Experts of a small language model: 256 experts in each of 8 layers.
Below are experts of layer 2 (counted from 0) of a mixture-of-experts language model. Rows are named router (the router's row for the expert), gate (a neuron's input weights, with its number), up (a neuron's input weights, with its number), down (a neuron's output weights, with its number) and show model dimensions 0-47. Each number is 128 + 24 x the weight over its row's rms, rounded and kept within 0 to 255. Numbers have three digits each.
After each expert's rows: a language model's description of what the expert responds to. This comes from a sample of Wikipedia text that the model never trained on.

# expert 63
router:152103096106104167138169107164086135163145133095122141150134127095167142154111103090141132093143095165156097102105145159174084087154164114140125
gate1:106139118157101104105126140150135118086093183134093129106143135180142068142084131132116093146150167140128101116121170106153155170120134130134090
up1:159121087110085163125151128147142134127151137095104154144159102102135121133125127129118124111151088193131122119093166138142130119175164095142162
down1:151133142086126111123131138139090134141147144126111111109124135133156157141091139142122140158135157139136121124096124135134120170108114136106155
It responds to: Word-initial syllables. First pieces of split words, often prefixes or foreign name starts, e.g. pro(ducer), De(ity), Kom(an), An(em)one.

# expert 27
router:133111093124123076158137120090143159134109135093099132172095159084144111163127116131153175106161165145147125114110134114139137173143139105130144
gate0:156148128146080151139144107140144111125106131134082097123111158119161095141105146127116143143086151106150135132145131167117131141137120133114139
up0:096092131121159113129124134082113139145169132123170157113154092150082166127137099130131107118174105124105121127100133096144129136147129116152114
down0:171143152160125112157139120131122129126067138119118142129146121126148087120116139163118150137132145125122145113158134119139129065170128111151155
It responds to: Head nouns after articles. Capitalized or common head nouns after the, a, of, often followed by of, e.g. Order, classification, development, Cup.

# expert 7
router:166117121116145129121098127155160120135096100092121166084128106129134143144136120113078142133122101151104110116103141159154110133145168112105135
gate1:150127132093101145124133148168159136149134117092134112095163152132168128131120111163134115103152100176164063139106148133127115120133150127116152
up1:139135126141134113128133122120138121117136137135145110161122123116124165101119131128180133137108124079118156124117139112133101148160140102140092
down1:129128152131109144121124121188130154130117107114103124142091154182146103117148127124117142157112086135123098070127113109139145139093156152141105
It responds to: Foreign name starts. First pieces of foreign-language names and words, often in table cells, including Cyrillic, Thai and CJK byte pieces, such as Er, Ko, Ng.

# expert 36
router:147099115167166149148098167125159173126101145153129133170108105108116115155125153104135138143163126152158099129106168149153113101145116115097129
gate0:128154113104137148120126128107104133160119156092124102169135127107135129139178101116125119122134138168118079131100164136113139144122136115139163
up0:146136104108155134158165118108122139143120143117162103153123105101129156147180151123134135136114136172138117133129153133134146128128073102122193
down0:107141125146163097147110092146139174142163132110120131113160107138135117144168131134129111105140112139151129151174080130123133117126116083141164
It responds to: List-item and table dashes. Dashes starting bulleted list items and in table divider rows (|---|), plus en dashes in matchups like Texas–Arlington.

# expert 18
router:101125126129167147151143132148150144164132118134103149091108095128086141155107156141085150149155103112160126115084136157154099091165099100136104
gate0:121107082137146139168107144151145142137154157136147114131090118166140175124135107120101098098151114187144112166138108114132121116137114160110129
up0:142130156103131126094171112113136127123107092129108115123157134057117090136113154143155145159102139101121163087116140124126133139130148112144132
down0:131158104114146110164128060143121136123126106109113134119161062144130137174173156137124182128167136123123095135120145156112148118138122169098160
It responds to: Hyphens in compounds. Hyphens joining word parts in compounds and names (hook-tip, co-occur, career-high, Park Sung-yeon), plus slashes, minus signs and table divider dashes.

# expert 35
router:152110104094121143102111149121142141118080105096111122168091158106122099159143135136142150142142149162131090135103113145108132130100087145117120
gate1:126113129171187139133156126103100105151147134149161181109148124176128132120131130099120125118136072093111113110113128130142114093142128118120116
up1:119079170108141132136103108155151084127136150144134111133126158122160160090122173122159145156158109080116148148138108125075198116090106150141139
down1:112130134129131151089177137147087099151155167121142119071134125127089169123153145130122076142143107091135140148139111144089155106136152112104115
It responds to: Topic adjectives and nouns. Adjectives and nouns naming a field or group, as in human nature, musical score, African American, British colonial, World Cup.

# expert 54
router:130139171129157133110150094091140136140101111116175130147129139109091137137119145109140101135094121084119135140141146180135178121124106132138113
gate0:104137121081175151094130096117143123117143079103135139132173141156125111132128132129161106177086151085092099138130155137122186101121120097123156
up0:111123106092134148137092144135150140134183086121103129120148119101139166121134196110154166192126164170090132121118110134136145130124110119121161
down0:129133083109125143141155134153147093106164138145108154091086162142134135144123132138107132118106152108110132115121118104141110153163105079090138
It responds to: Linking prepositions. Prepositions and linking words after verbs, mostly by in "It was described by", also with, between, from, includes.

# expert 43
router:120155120142110160087165093174132093130090128113102107123105087155143121156113118149132099117128124131127143111152109171122119095138160113132129
gate0:106116179071140121130127145132174140146096148132133148081124095067138108113112118123071119112103128145176123139100186143140085159168158149128102
up0:119089105095124133112163090142129164183124114118115115120109151115119096135095111082133122127090112091174115149123149130130093148163170110160098
down0:144159123104136102145150180123119133091105165125106148112117125107147136165152077118119097123102115163118171145148123116138132088152126126115077
It responds to: Word-initial stems. Opening pieces of longer words right after an article or verb, especially ill in illegal and illuminance, plus am, aut, un, human.

# expert 50
router:152125112078106165152118147131144162104144143108147117142108162117141112175161113126134140146127143109168102095100130101143121131118149101124143
gate1:104153151124121090115150120151087106108114162151124157147099115139135177140151107158097143103149095018111104101147138139114128113150129119134132
up1:102172147040090144117149149138156168163116146126122111185137136139100091131097116151116107142135147119142093136144147128167126153136149084109121
down1:131118103131147119129149160120120116184137141123095190158108071125074089081131144143118194135172138149151159088170115147136077131132155156116154
It responds to: Noun and verb stems. Common noun or verb stems that take suffixes such as s, er, ing; e.g. View-s, burn-t, up-hold-ing, deal, account.

# expert 51
router:120128120139115166142135158111167146104102110117127097117102123132138116107087142129153130120168183148140163089120108101158118108143111089100144
gate1:123159103166147110114110144107107154127111091147139136144135134129148112139102099118067153146075123068133125135148116119146104160076105150139118
up1:133113109102138145091102101067116126130142117174127145129162109141130084110166138106097146169078093137138098145140157156170110114100128129129112
down1:118114132108099107150181107139181160121112110183151092118165106126156140135137151113149147145164131104151093131127145154105133133111118141141187
It responds to: Adjective and noun stems. Word stems and modifiers before suffixes or nouns, e.g. Socialist Party, bound(ary), civil war, example, economic.

# expert 53
router:133156144090101118132157094161130099142141110092123115076170119129133087120167120106110129098115107134103127101124124145153111119180148110136124
gate0:093112128133137149155150122141132165146141116097143126093133142100126111139131115097164104138089128141105157117143159171156135158137118107151126
up0:083127121147135166152141168102108143122136134100144121134139168091114134131145106136179107117078130135130157157157117128147128160091134119148096
down0:146066140145115134108094127160146148100120148107122098127127140141159151134139101153135097100127125128056123142156141102165153094101087087129090
It responds to: Scientific word fragments. Middle syllables of Latin and technical words, mostly taxonomy infobox names like Pancrust-ace-a, Stylidiace-ae, Nu-di-branchia, and chemical names.

# expert 34
router:101132140125155149126108117139130142135118145125153119130138105146107132152144149106154101157096135110118115171175105147116173099102095140128105
gate0:086110157121146148150124150115172137096100143119106130081141107153158105127134128165114132127097155133117135058139093143128160093111154142115120
up0:134120094162123091153110113141104105112139110163141121130130146127087082124161137099154141132147153116141169159136129114141193079123100140141134
down0:129086107141122142093123151096099095109159144105134134136174105140135125124115134132117091121140126117130110142093087153134151061136171122126099
It responds to: List-line dashes and determiners. Hyphens starting infobox or list lines before labels like Coordinates, Location, Synonyms; sentence-initial The, Its, Their; linking verbs like became, remained.